Below are experts of layer 3 (counted from 0) of a mixture-of-experts language model. Rows are named router (the router's row for the expert), down (a neuron's output weights, with its number) and show model dimensions 64-95. Each number is 128 + 24 x the weight over its row's rms, rounded and kept within 0 to 255. Numbers have three digits each.
Before each expert's rows: "comes before" lists some tokens at least twice as common just after its tokens as in all text. This comes from a sample of Wikipedia text that the model never trained on. Tokens count by the router's weight.

# expert 51
comes before: " of", "s", "e", "a", "i", "ed"
router:147157142124170091150173130149110116117177155120140098138113123177148079109122142144189131150110
down0:101168111102117165135101165103161126105135146093167138100106140154120181112130120100146106150160
down1:122148141139114156134115166146067138173149150126143172107081097131131124115125185141130112136134
down2:101111149124148143082116144132118117125102111125140162161152153126162115099123182116120175155153
down3:087131138124135183127149134161191173150137123164128098140107109111081120122166122075123145121162
down4:112179140124110110150126138130134108156150094114136120117172120116126117163160117146113101138158
down5:123143104152110156129121144142103115127079123100080137136081114088111179165133098128129118080091
down6:129132121154088088131123160126145145090123115127116141120128168144157093120120077135159132153141
down7:103129115072175133094170151131106142151134140187147110153117117158179113116112138147094144157181
down8:121138160130103153134125152121132087123092143106129179154110175097129128142169077150124111115125
down9:115151121125105142125126119104182133083111136069143126131145136111118123112101157099163201146117
down10:101148124168116121150178103139161112125155114091146133131142133120114133154124195135079078131136
down11:145134146144161097091078109084124138129129169140114101142121112129119162129122091133179145151134
down12:138150142115136086077124110105136129084107140120115124165109121118120142142110140113152102131115
down13:111119103156157152127129134149107141162117109128183120161125101133130131154187125122107111068106
down14:096160119156130151103160116123108132093098158099144090145128129135142133128154115102122126120131
down15:154151111125129165102108138102150124144126149071111116102156098115141129113107155094164114147120
down16:145076142132145126156147119123156166131094053111164150124118116124113112128052140154147132110139
down17:141145090101139169144123119160106153106101082131108129136123149150115099149152143132097126104129
down18:123124108112140144146138124143119146139094146109113132111142109119128110127085148137121157124186
down19:110139144131078112137177149150111121108140117163164130143085109042118130127137182102149090143135
down20:156123128114116139090125138118127134137132140091089096161163153112166143120118132114196115140136
down21:094095098125092158108144119146105128111087121113178135137125134135161184183118104128152146113149
down22:099151091089177149156120166109102120100161152082141147075080135115092131107136120148129125120159
down23:115123099137165124137140089187107127122122138131104100103135118152142116145130161121132120074120
down24:159120084155094137175155150123133130164112138155112130122121171112151143095121137112115093136109
down25:086102120111120170090120149102121111125157173123100134097160108164111114156101136152107198167112
down26:117147139140181147175129154132125136144114171164138098131105120121133189104136136136149137114133
down27:089115117123144153112144120153142136131092098162139141140109174132099133152143139130124131112155
down28:116158114103157125099179120129124114123114114169101134118169104101094133121143123136103088097159
down29:098139124098124130144134108135142166116128126122102138117130133170140124117138128127128142101134
down30:116100106067102139099101146130106106142123109084140076112165147135118105110120116145121165143160
down31:104153124149114098129111119103150155122148082135111150080127103147135124117130189120169117076151
down32:144117109177125144098094173163140121145143112134157117100106147120131126128078128130131122108126
down33:107097174113141127118164110125096147130125125132141098080110137118103123129149173140101160137132
down34:132130077098139104151148166155132106122128120133128156106158129162112145104142163116152120099125
down35:131096112134151115125104131151124130124128118160125115139154136145075117123115107141063060089122
down36:125113101129148121106095098120090098151162125099104134155106183149096171169152139132125128070132
down37:145152120148133158132135144146080148129115130130095123106168129135136103141105120162136143132139
down38:131114118139130134114159126128159093080074147130140097088131115152107144142121175102112086127071
down39:122142102141144173101091082103151105165102131136134125144094128172077095123119138156117110155159
down40:100143147137153118162137116118086159110122153117151135140148147107127100134131133119140159121103
down41:123115075106127141148144157137116102156127139148119154098125119130115126122114118089150125136109
down42:109119162199116171155122133099142130135157103125093161130154133118132145105118104140118117140129
down43:118153119168109184132066111152160128116114145137170117077133137158143165153126113130122103092136
down44:132148159161107138139116150120115130146130138152131134143070108118131105081110124152131167139108
down45:121116127166147148142119144167112158128107197162135142132150155120146156094113133104137129140114
down46:133148113127219124101069098099130150085128136146070115109099133126096133075162126122156105123061
down47:163178139117109145104125130101126155156149144118153146107112132142093139139139120149109155110119
down48:112121180147175152126151093110193148086124066094156106121130155090104147150102125139100112130162
down49:139144145087145103152131116094159119134111161122184122124095135167142122146125122097161113146109
down50:121103127147135130091157168087139161138093123164159135109090117115107105121135102097115184116123
down51:151096138150146145141112134146144130158119122128154143125128162071182084116110130124133149143118
down52:089128145157108159153197160133104100152150124161130114117149116132094125126119154114106079127119
down53:163128133091100144164143084112171160133142134109122120156156137140135104161137140133150132098115
down54:153141098104137145137105113119099150118122133092147108121083100107131162137141157163146165145097
down55:127131110126115125094139137123169097152102137099087141097150123121113105141158165151144140169088
down56:108106146150105143105135155101142133135117113121089137137136108108185097146160138109132168134157
down57:126124129124130102126140146134110142163080127133108127146143192147114170117153133116109149123122
down58:155117136168143107145107131137153101132127134126092151088180084088102110105133104071125099115108
down59:110165125111118133154173096095085140119104102101157121108111106133108114164154139137154144145134
down60:120120146173149100136119121099116158093105084141148129128114151139169139150135154140119151176106
down61:112097132125101109158097126132116137164146112101096147167158124117167165110101138158108092177133
down62:091132132138128155142113129161148120082166138115162131136108133129062102146117139171164142140142
down63:141136166107130084082150167113156160102100125120124131098119141163147149108150115101092160119164
down64:163168097100132171100122120131155099165135119130156146123120103136119134135160097110155143104112
down65:129159140157131140120126123104112086145084127157140157096114134115121105110130087136133154145098
down66:129118126103136126139124108127102127166106127141166129181118131101066115094130127165132073121121
down67:108203139146105149124114092142132117083143112168134149170144135138130158098106148098106105127101
down68:136178156175102122124131112162161121126151106117126135129151159136155120185111111129132143164094
down69:146127161115156162132101156136185128163139082107127150111093093085125167158140162132153151162141
down70:102121102142046141120132126128151133144120125119172077116108152114170156115115135118131116121130
down71:170136123124171123139136113115168097132086094128096165118142101107133133115092107107083122142110
down72:139130117126123136101123168114161144148144114140133128133100120105091161139158117120110152126141
down73:110122087127113128104123135102105091103144165144110136134162102158088138133126105136127123162143
down74:111097109139152166104130120148157078082147106109097102155161118138163111096123135107103122161130
down75:129099124123139112111104136116114149142131103113123116129123126152118132120129125154137168100167
down76:152140137126085114098078165140140163068165144142139098119172099116126099109126160133165123136106
down77:173162133131103118132112136114117122142111126137125135120156164150116107103115122133129105151145
down78:105103135108106093120115151095123097148080130101135097114121181116176128117082122112117164113128
down79:125151137139143135095083147133130163075119152094165163128105095139129146122108146115134121130155
down80:111115105123133108088128132092105101136164141141093145126106129146144137123120117135105156126129
down81:137086096131145138094102113124114129181134098153138124125090134143149122112125154106116124107115
down82:109123165113147128130129061135146146149122116126103138108108103169120097095152136162138123172126
down83:124131115096098113131115135095152106129111134132176138103136158125168124199109161100124116133164
down84:170118131153080161172141116136113131112101108110167127137119141103157163174131144077096108124115
down85:140116116116115117127125177100117101111149131139130119139122164150129099168084131141105157104179
down86:105134121139120116160141087102145120119175123134126123130159094137142063115142088093123135092104
down87:107107115141107101118126133152136144103098158131119123120127150124159152178084134097139145175084
down88:097152131141137103125179151119130133133112122088159107121129127131127176152098157111125163128159
down89:100106147117105099127121096102146156131135146113172132161149088135157098134180085120143152178132
down90:143160083076131131112139127118083098154117153117120140119136154126123119146126098085172142112085
down91:146163117130105093118087086166169126122113126150108136126181141164117147117143172123151146105112
down92:199136153109125156080092125122162121125132117132120128094143118167107101079103123157119094149154
down93:134133129128159109101126119142118108110134101172123127140134135104156170137161146100154125142132
down94:118121158121135124151111119128107159128118144138084141130169097093126121151175135138130113140097
down95:106130183112125126173107107112167142089131146156148125159097200108123136168130110128135100095124
down96:082164136107069142131126136169138111067102101149147115122133122147154150105157134105101157135092
down97:130116130124129092129156172150079081149157101145111117125126135168142087154129122136117110087137
down98:129115143150149126113088141128127110128150135108125121129113104116125132140109091102126108175135
down99:124104152134151149133146131093131129114137152145128123133125113118108128104137132095138084126172
down100:130179107086121144138105130132120111138135136084104116121086100127174106175152159166145107123120
down101:104113115187118104139137155102107096129125100119145109140113174115104104140142136099111113127125
down102:126167120116106123116107124161101152127107103156140085145096119130130179138097103137121122114155
down103:116130187141114114085142153098146104127173125081156142150136159127107103105131139077115113176124
down104:098115099108161138154178134142163137145119079127124123125157099107114140100043144136130121147131
down105:131114117146094105119086120136166171119120143146108091119132114131134126160139120126157134121141
down106:149098141104172104179140124143132123120103089098124147096145082152134141112100099130125115191135
down107:133139103137141114119126123112142128097151117098124128100112140183126135109123163118089145142143
down108:124144138156126131120148133136085096100154066108129146151127123119132133096105122125146123153107
down109:182134176118154165147120095144155130162126114131105090156095104131137136129075163118128109137150
down110:124111102116083124138131138160141135125141158130138126153143108156115139142159120103155126094176
down111:164098144113116117146085095133144125153104173110097135139103161087141143116144150131122092139148
down112:153112116127129149105121150125155127099139142118124108153122162133142172126161139104115124099127
down113:122073126144089148127092152169141152127105112082113110136116151134156133112128147136134087145114
down114:110114152145131104158126149129138091071155126135101181126126140139130125120154108098164100117139
down115:130126173101131156150135146151094093118111168148086155114123177105134139170141153150164178122106
down116:107153082137147152165108083132085085131132127113127116094152106134127132140153153165125128169120
down117:116160142140154127137155103078119135128133132125088118094119126162172074122141138128085126104157
down118:148114136112137118190102120095132143125107110106093137117131125164114122136109122107122145170099
down119:095103116080107124156128106113124113148116136074154157124126123100166148127084143136187118137108
down120:100131120124130137141078136119082153093112126117125139091102172131104130147104136143115106133127
down121:084143108143163147120115110175111115097114080132135087097161131157102118121129171159111093142126

# expert 39
comes before: "0", "1", " |", "2", "–", "."
router:145138133148123110036142133123106127176146162141128119155135132121115136133140130182138118140141
down0:127131158121120153124171099122132161092112159107067111101117155092093128105123128119093152161115
down1:127176128153104114165118129179163111137106105118110179139134097110135076127137070153139121120092
down2:133135108112091118124139102075149154124097085089098140123151100157104138127106171172118127068159
down3:143101151124099114124105178087102130135172107125138064105169131111132138114157135168142123159140
down4:079122125137192091159161095128091153124156151131107095136119158165093098147124118129091118137094
down5:115165141140101078147076119103136095178118137121153150141095136149109115104115136128107193090108
down6:106139160138177123174122144108096111111143103076100106142110139126127111149126141127121096127164
down7:171125107144092091137117163155156126107147098109099115094085106136133123158157160144144134128114
down8:096125140124143098134091112105107131146096113135091140151115146090177122064099095127121168133112
down9:136172146128097145140182130110120160138101176113107125130130126131169130098146110111133128124143
down10:103128095086099115165118165142145110103112070114134144164180168122143113144123119139163127139110
down11:116127084133186166147144107087114128135117116163142161148105141174160156149128131120102139124145
down12:148113114103162119136086095123139129120112101103114114174064153143170105113120102054109113134119
down13:091164142164111138105117159109130131169127111132154087137076162098145116126104109150120103094185
down14:140108112121123115107123087129151106163181107106147085110105114142101131111125094138115141144121
down15:127103190115183136114125161125093136157130149117128138152133092110077148099139108140115150166112
down16:151142167116105146108112151114102112113127143130117128078163140156105174127129137135130115101078
down17:107131174146115119099128177160145164143128144142116127107106138135128128178149149116158126116110
down18:147123154106113152177172112103137139151108159151134144099114157121140185128141125146139164144106
down19:128176139141150108136106105109146131064158116180132137111101141141166136107151091134147112119161
down20:113159154124135120166146120079097142127141082146103091131130139147163144134153153087114139121137
down21:118105135103125141177160120070118159114127059106095138122155159167132130152122112110124087148122
down22:134091129100167111165111166125139127094132109125133123142149146107106147105127127138110081103141
down23:108123058120122104126140114136175107081174131129122120128102121096121113127131109099161141178110
down24:131107140142145106113117099119161088154123131132154091110106107136102095121136173095094147115153
down25:077123157145086120160111110131146145163108113175114110172114158131108131164149143134135138125092
down26:156115106140145180118175137129140143155104144111100163159131165176147109125188112125141136105079
down27:094138168100131090147133160099112103147134117146123153092139190112075113109135115100138107161152
down28:116124137077121111145092168111140096133106155137111148143135133113139150103153101174091129131085
down29:130116111142124139182156142164116100116101071139114122075082152096129142120097124131100180135113
down30:182182133144133170164161156124131104120115106116142123145093161085102113142093110115145122105109
down31:159113109107120153081118136111139162143163145091128095111148081104114148083096102134141146096176
down32:117094173155108145116161168139119161158159158113118148137183153128113157101085116112138151127099
down33:128150163145126142133161127175148147141112126117120079091137120127118150121113112118155079133118
down34:110113102168090143129104113091112133105156101138107131123166128132125150123138085140139104116168
down35:138139077113106137126098146164142141159191162154123169090095126120123144130094140137119168101157
down36:142134124140108160103136131169114089142113116170079144152066110148101153149167170148143156131110
down37:160129141126130140141116116151151083144097131112150099115104143089132196145133146107127129148140
down38:114128107159121127122180102102138123130137083131159098102172103143122111124110144109090127089183
down39:094114128146119128121133140086134136148159144145106102170129117105143138133158153119102132092142
down40:104133113162117150137183130157135117131115116150110121176121095166096158120126133147103133088180
down41:154095137136098121146112130114168155127144144109126144107139136132141167112077102164123115119173
down42:151133134113114138148141145149144112131141087107165139126130103129149165144101182117130121037130
down43:163127091152127159116120171096128129158119124111128144156110131160135142154139126118151119096115
down44:108128113124133134129114146089111106102137123132125116133123101153090102157176130057150175173149
down45:114125141187163115088142143104118119168104107173127135130084109130131131136151130146104126141117
down46:080104123146100160125137142060086139108102124124136073123139174133139145127152171062080144079098
down47:104128140144137145104141115132140099084104114157133131114123202115115114138106118135120124148112
down48:126128151136117170141137160125142152104084124169123111121161123150128121135152139129131100150104
down49:156124126127097099112158147130144090114161068127153146131151092126060137129102111148099108191118
down50:100144111124126157089150121135101142158145145149108155124174129122125143144080123128139156109124
down51:101205092157094111127146131165137124138091120134115111140143175106097099131159201179149124099136
down52:133186138115147124161125123080156090141098128082138079123116146164093113089093152144118119114141
down53:135157114135132131118144116133128114158148168136122103134123155149148136072077091089145134195128
down54:136137129147089128117111142125100175129102113133118121108100135189081129099168141107128171049128
down55:089100130172121129142144112118120123146130138171146146141115099177122126132134159082140123153127
down56:135155138151098075154162126146166116137134143127160170086134130136133132112124127101144124126129
down57:117102089139139120107112118126138111127124092148120142157121124164126162124105170104117132123153
down58:152113121146083106163092121119131107130132122113091114105121119134164091142147116142121105122093
down59:142103141149133116182143134149150127055140100140142166125116070117126102113135114095122113125099
down60:163097111128145106125132124141140101060118125155127161108123124099157138127134147167118105100084
down61:135113135090157083117112127168086132090110118125121125124088118116118105169124146079159100137136
down62:086101159166112155142100135119159157116113179166107116136102112121130139074144121104129150106136
down63:135055130093142166120148127159151135118147109109099114143164147125141130099088137151102112122058
down64:142108132152113168143080156143147120087106153116112072132134115100133122125157141152095139130158
down65:132163148129104169142151126100119099136159097148130131127122162125122119159143125150146125120098
down66:152104131089116109146146119102130147130117160159123086129152101160121111118152159124119071195158
down67:162157114115130097180166126134088114151136105124097122168104130157115144125189144108122107143126
down68:122126162118126165112137141096129111180080073121101181133110123095083127112133126156112129115143
down69:154130106097108101159147131151148131146120118091142125147131153131122135135101121129152148094140
down70:159140134104128119119140120142103144108157098101104109115074127086123125130117107086128103128158
down71:108101128163112168185110100147103074131143117101149129142158126129060133146114114154113145117113
down72:090174089173195140147109180119119092137101170097125165138143127101151126124142115165095121128149
down73:146110105126148144114141116107130146139121104129123133144137097125160144131111176100106163119165
down74:168092157135134100116134165139104160148084110152146124125126127120136131150103153115124092144091
down75:112104125133145149160107172147134172118155117144132147089133125127124117121145108132137148115166
down76:105126120070176129143126104143133140103137131132145109124070125116147108101084137135102129096140
down77:138117096141138082137098162136153092132141113091142138152167111109128165134147160115093131098131
down78:092150119174178129172112144100145126122134153155134105182121142152153152108119114118152123120148
down79:164106164112122139147133133101134139119129155123110159112152111103130116148079122135151146128161
down80:137125134090102150121087143130145120125167154141135150158141123115115126123140098125151091168120
down81:135112124102111097151161167133130134182105108161139104166123107125099160124158118132105078134106
down82:115074120117136133151096115152179138101155148115120122137108101130128133122101110096109137137169
down83:153153124148122134121104098125124143157148098116151166123120137157106117151175141078128142156112
down84:123145161098117136136109150119127165126123112114109089116089121147142107082157162109116104107108
down85:150143119120140143119101134133151139138105134138151142124108136093110110120113107106137123096079
down86:117113092086156138110089140124107094140127130100137145105129183087163179103142132132137122156174
down87:152133101148168115165113118114152084109143110137118088167114159098143107109123106126135135114158
down88:126129130166109103100108151109128156122113163129114120143160165137114137099134167144090099098120
down89:148114138150123144134189129147195100157108142143120167154138112117158100123109089114127095126134
down90:099150134119134141179149101119136114148130117137127106110125117104123143125173157177119141147112
down91:115147083115147144180103141104127171121125100123130131145147110144144144148088154152091128108092
down92:120103114148093151112129131134129122141128082115114161121119167117132122142116156164143147104099
down93:136135088089121118141140128119168124149144121154115138112128130120134116127138169127153156164164
down94:138142090091149168146190098093091110139112155142130097130106114113145100059159150130114124119142
down95:117151117133107168152149084095149139113132111133120099114104107121162142143102120083145142122102
down96:147124153113109092164102126129113151136125099142112127115127155121174119102125094131193135131190
down97:124134113110102155148145117139140128098103111124115130162076143141107148087153154149106153146140
down98:165127152120096153105090110139132124125106106099107112107133154129072119166176116109135179117122
down99:198115108130130136100121099112090157171123136118165081149123161139139169149106112134142126128123
down100:132090118125156129149110099151095068181072136074153107151151159154088115087152166112129154150121
down101:145099118141155120128082155080137126103197129141137133098136080126119159164155113091133148157128
down102:157130109118091155131127103155123168133119081149129148098144111096114114158113169085145145153167
down103:130079120111096128134094124153121103146144119150142116117138151143109108154095137110092135163162
down104:153160145087147099186129138070107100095137143129126158168091164107127126112109123128129119144116
down105:107124121162097112158131131112109127124058120123121152113119082117206123139114133088124137124137
down106:118093095125126106175114101112100135103132085087132114137128140135149089099153145111115120086171
down107:084101114153130156153100143135127114093112135183140154152106163107120130113103112179140151179113
down108:122108128143142119109151127120097093180151147102155118122086077133174134129108141083125153145131
down109:152121117145126171144131094107153139137169128104184156142113095151125126107115153109146113181131
down110:117125146162157110099132098147083143123134067148128143105148104118110111095173124117140162129167
down111:113133147161097097122126129116089128158103131126111117142087120078127169093142099134099124129099
down112:119104123159110102129114085102097096136124128118143159132143108183091144102155118090112156137110
down113:142141151068086092092081122168167137098097118148144096170150138100120122140074080150109093175103
down114:128114119168143179146106149115085134116114151098101100171143124137153142083202161130139135108138
down115:108163156161148150123129128108109153144112076111093156147159160164088157151129152083101128117146
down116:130168105141169100132073129118163153125141105135105122132083162090119091122099127131134173146152
down117:090099121097129142149143144119131118135107133159150138149126079155091157088106153099124152146080
down118:159118078113159147103112152130132111157130147123111107087116099132145098164131106093132130121126
down119:127111057086103168078143160168105156129085121147111121107111163113071140110114179121126071109127
down120:143082148111128137162123137142141130139124089124129127179129128132115125151128139151099150138123
down121:117112154140142133138120122121121102143129101111138089174152087150137109135124072116140175129163

# expert 60
comes before: " |", "0", "%", ".", ";", "–"
router:149123104147118094104159140132102134196135144135153131149089126111123124100157108150148124123141
down0:136104086095144135122086095117159110150172152128120132155126125161150120094112090102093151113148
down1:122118139159130112148142114106159119138116119122114095157152124111125122136156063129169129150115
down2:083112175133103096141153116133139111111092144142113112126126119126112133139188094125113097165076
down3:085148122123097101124128094150117092152102110127149164134120148112112119142168134113132145124177
down4:111140122104169134114137087206151105135147066122147173150132112117113099106123143112147095136102
down5:108134117149144140127155100134107105155098161131117149136122189083107146144139135123139087103157
down6:115130112112106088154083090127106130108125141102093124130134107139133134109143133100167131154138
down7:108177102139166084134195153154136108086131132121127119121139132165120106161137113162167101143102
down8:137095103118102113116127123150136097151149100136165097154126157137107123103124143137115081143103
down9:073103105097167146118133118165090112104093097133194157131129122085145154096062104140096152110118
down10:132138099123171100159154120136112081108138164143107102094139141147104130129145109111112099122159
down11:133118135119143077138131120140107133142155128120146124138088111117105087124169116124123115115124
down12:130141161132136129123092125129156149130123156133133174129132168120121173126113160095147155117153
down13:158110101109150115135105115107093118112064132141141115145132142095131148111147162104146102141145
down14:134087121121104141145137142073134088181112148129176103080142141148110164115144136129123107149149
down15:136148109111114113127112173096135128082139120126115078113153083152081105141086102108140137126168
down16:132128162127180136144135119156137128116120135111114087088121117088121154151115152136115118126077
down17:122097126154146140127125158123127138162182100124122163121101118127088131127157132104133105116101
down18:179096101157174143120153111130101136083105123145105109134147132106108122095125112147073140101134
down19:118128133127139143155096138117109123175138129066142114145100112132114093163152138134116109135132
down20:098145130099090123132142081155128172129109107152112132097157132104120144138155111122116124130132
down21:151096138093155142124141120165133129118120125142162168103197099085086114143165121123139128109095
down22:085159111147158086134133113091124119134139134136115136144156135154170128132110109140105138123114
down23:086134159084126126156125138130093189117091168101109119131108135158134127103108184100142119102126
down24:108117135091154114120136103126115156154133138112168092146106112162114110096139106169113120151122
down25:146086157137116151163102148117139110132153119101114134140131169122093103075095180117121111121087
down26:138124160102147112118135154135180164109102145106139151064164141133086085122135108128173130161111
down27:143142082130098105098134091109134118124048134125110112165156098150181135104160118110129103075107
down28:147133076095116142116106144147135141160117122126115126156141156077131144141126104110123127116142
down29:127117132108143162137156072156141177147101076108143119122114165102161146123127083120141104141146
down30:120148135103126175154121123105120131110066129124122089099112138105147143134092141163157105141166
down31:125122106114158175153151104139129112095123128119148127125132130134080149093186131176115137119104
down32:099124149167116143175138162149094143142137121117159157139150124126171102096111112142093082123111
down33:114121134090108125154161091106120132113147138131147145098050140111081122118132134116083094161134
down34:140129084150098119148119163160087125136150090172120144154148171126098099111120144127154095099141
down35:129141144115126163156133136129149094110126098096132112167114162126149137142149123107133178118171
down36:100149093162119079106110082129124134085166137110130107154139160080133115091116157150110126134117
down37:149130105150143109145115094171198103115109121143142118131108122124135114131153139175100158111068
down38:128124129099115155119167142123057116130162170155100139127146153155054126123128118133121070095105
down39:134120199160102133094157152123110140117122149151101111112156122107143116099077073132163099152112
down40:148142126127174106093146100115102143118133079169107172144120094108148139139131123158088084095161
down41:123102137131109134105125132139110121102123128131096145136142163091102135099110138178125070156139
down42:125147122129086154124186107150119091112131153106133140126170104139119159097122121111094155133125
down43:124110104112121128146131117145128139105148129121124121134142163108143144101134121090128203160115
down44:133115153155120131142124138126151132149114183148125098115085177131134112121084158122141160095103
down45:145094142121153127163148125078127145184133107161080112179138056131124088124132118103098152061124
down46:141092118139162133065139096114141138133139113105073147096126142145135148158120134137132149136131
down47:091117133180147119122146136136143055117138117100134107116125128112118135130111139141160122131087
down48:125150146122112142130125134139158116125106124148166093111127083108148147118115155126120121137130
down49:097153121086143103140144105094118136128131109125132087118134117151128160123175128148116103165120
down50:143140141165127081133151090094144099124133160120118118140102190192100150115151115074122128158135
down51:109106138132123094181114141165027130149126123095117104130104132112183155157096124158121144109107
down52:101165125119156151167142123102092144111150131139119134124116120112152130117112118123176146110130
down53:101094124132142139121141125118149125125109079088132124091111140156143108129106093091154126139155
down54:095128149181137107131094117082119130129141127115110168126172151111110109129097105099116090133151
down55:118090134118123163136134076158127166076126147114114141095117099176088106149146158158108084138093
down56:148106146115107117140151123150136098147139125106175136140127115094161142101143120108110098150114
down57:175109144166129160123155135149117121119118171144114152126160089116125142148099091171133104156140
down58:118132090119109156137106117169160136160166120121124136078142124114145112125133163125132155115150
down59:110124134136136098144125115131127114083119181115112178125148089133109132169148120118134189120151
down60:115138185133144111133137136089074141160167090112104159135143128129118154107136127101176119113103
down61:099120133116154081143150150103106111131103114112139129134141131109171145148116175148156081166101
down62:128098128149108093140111129094086130118135119176111138126064115139091131125147123064080128124129
down63:096138155138140112138145138136141144104111136121108123107153160098131115077122107112113112159132
down64:137128128173091139149134133100131082120166135128089101133146132160126151134141107120116116138110
down65:087151100155148166105131094100139143123156124139100101116150118146131179141133121106138152136118
down66:065131120118141149087123090118118117129178102149155090118132067146138112134112111114099162132103
down67:146138131124118158145132106138165122126102155170150113156118138100141143104119111089097110123098
down68:105099109140112173146128117120156084114116146113141122136150145164122151118096106119121136124118
down69:166161162077148139141149105152154157142142117137115129144111124119126112149117122107114126142123
down70:175158145148138175142169129149095143172150098106156149160172180128145172133095124125141104127089
down71:131125164141140106083130151114154123121099109127092150112121130135113190123126073123159152133112
down72:174102122098122113128118114118113134129138104117104122123158109137120145142120137119156145156135
down73:079120101167156102122156127141180169084125139173139161121076116103144122127136156124134177106176
down74:052116138167145121086170132179137113133148149125149170148114096094116136122084152110123117121173
down75:154099135103131125134140106131121157079092136126124113097135109163158162163109143121096154123175
down76:123131123088182174129143107139185043138117117170114134142131098080102143123098123119093104141087
down77:134123174121109115135126130107133132133134167168134130144104137141145088114157106132133164128148
down78:084186118143135169145136099086149112143098143110158127146157126135099095139146136128136124125135
down79:140103147132144114154141140127116131155125173148097119156123130133139110145138134115082135120132
down80:115132134092140127130137161128126125146128128101163138097136160086102126171130173157110110103125
down81:156153142137153107171124106160129080119129107124131118113160178103149121161096098128155101099176
down82:130130130105093115155125126136145134131101128160110153166125151132128112134138110104150130110166
down83:120149126115070103093149135149137131098163125100123148126153141133164090133168184096142101147105
down84:100105168157141134108216140149135126135163094128093112122101113119131147112066121072111121101102
down85:113112128123126141138149137157080084115096133153177129184148162112152134114121154118149144137120
down86:161070079152116140096130145163086143157185141152125139135123116104121115159160167135095142119087
down87:135129124128150142146136121134104138173130123162102135151146163141151113138122207112128117108148
down88:093134163153093162112129084113108134113133141117108118087109127110160142104109143119085135101136
down89:104094122109180142096102128141126157119149113137109133156121135132151190164143134120111105150118
down90:143171133150121152118149103184110169172157131123125124151115151144124103142121100092136124087148
down91:129046114113157132124132117153119119126148111173135158174129136141129110106123133084154160132166
down92:143123128146117095077103111116125156134145103097148130115128153128140137096131111109140120138136
down93:147108114123148126118073130164115155108151089121125163124122131107116136096073146113095170149172
down94:104123156143143149121099174117140145118160162134148131143103131158137114161154131101138107105151
down95:106126099115099130156129163153118132140104146079125146141128123075132091122123202128135173136111
down96:144145120128110110116155137152185157140119155120128110103110137156110121128126157097074093167131
down97:116100100093122152124110145117114122102152165123109116102123073103136179128137142068139097142147
down98:093172165134100076109165122099152135077079128091127136152156127143129100190110141112137143157114
down99:090139135154133142127109154121125120124076163149096170184131157117149148136132136138121152156127
down100:116139127120114117128143081101144129105139180138122089170145158160120124128137151109105135085133
down101:125132123130128106104145143174078153142151173114124160121106144121144124100131156164148150138084
down102:135112109141149111141137128087139118154156155139161130223144140132147106163150119149116095204128
down103:160083127127138124148107154150106102109132128119147145110137136134180135110112164123140163126143
down104:109122111106098109089127089147144134157111061118143129107105140146149189105108060152094120111138
down105:152158109134163152151079154112110116108080144105139093130093131106161113110167107121121149089154
down106:134150151187110149118165154124122101137185157130175133181147128140137150106149155128114162098110
down107:123065131164138139157080110100117138119103108163129136120164084110088159114109172122114133130118
down108:135143130128132105149135166158149108113163105160149131146191121128172144142151147135137113117141
down109:104125130148115132164159153131125094112138101136138113123132104123153096079113159137127121078127
down110:124117103137113116106138106127097125100153097131091146075119149102143120160128133149146152152101
down111:113107152122119162139178145123099141158147139088133105095146082155107098130167142128130115105093
down112:106114177168153140167161106194121141136097121129114102104163116131089164152082136134142109142147
down113:162179108115099112112140099139105096160121135118104155082119112128139149138115090114153130152150
down114:119085108152156154109118131111130115147098108124127133141122119112138162141111112106100103145148
down115:130128110107114127131154129159186110124121124124146092162134112150153111120153150117104128126147
down116:109164167088151090091138099148162129117166107097120136112159128090142120121090081124101128113160
down117:196123133157159162138115114109129118135114124079169087130103150132124114094118141141142122133149
down118:152079113130125134169130134149082116135156113146149115146135122129123119088103162143180100170161
down119:108155129122087128107137126135143132092113151141113132074142137155156116140124136113137118085123
down120:139121149094179092140136135123163103110168141165116161120077114157119136099105137103111200159078
down121:198140139126140135153106151138116120082114153142153129124121111109115117088119138144162150129121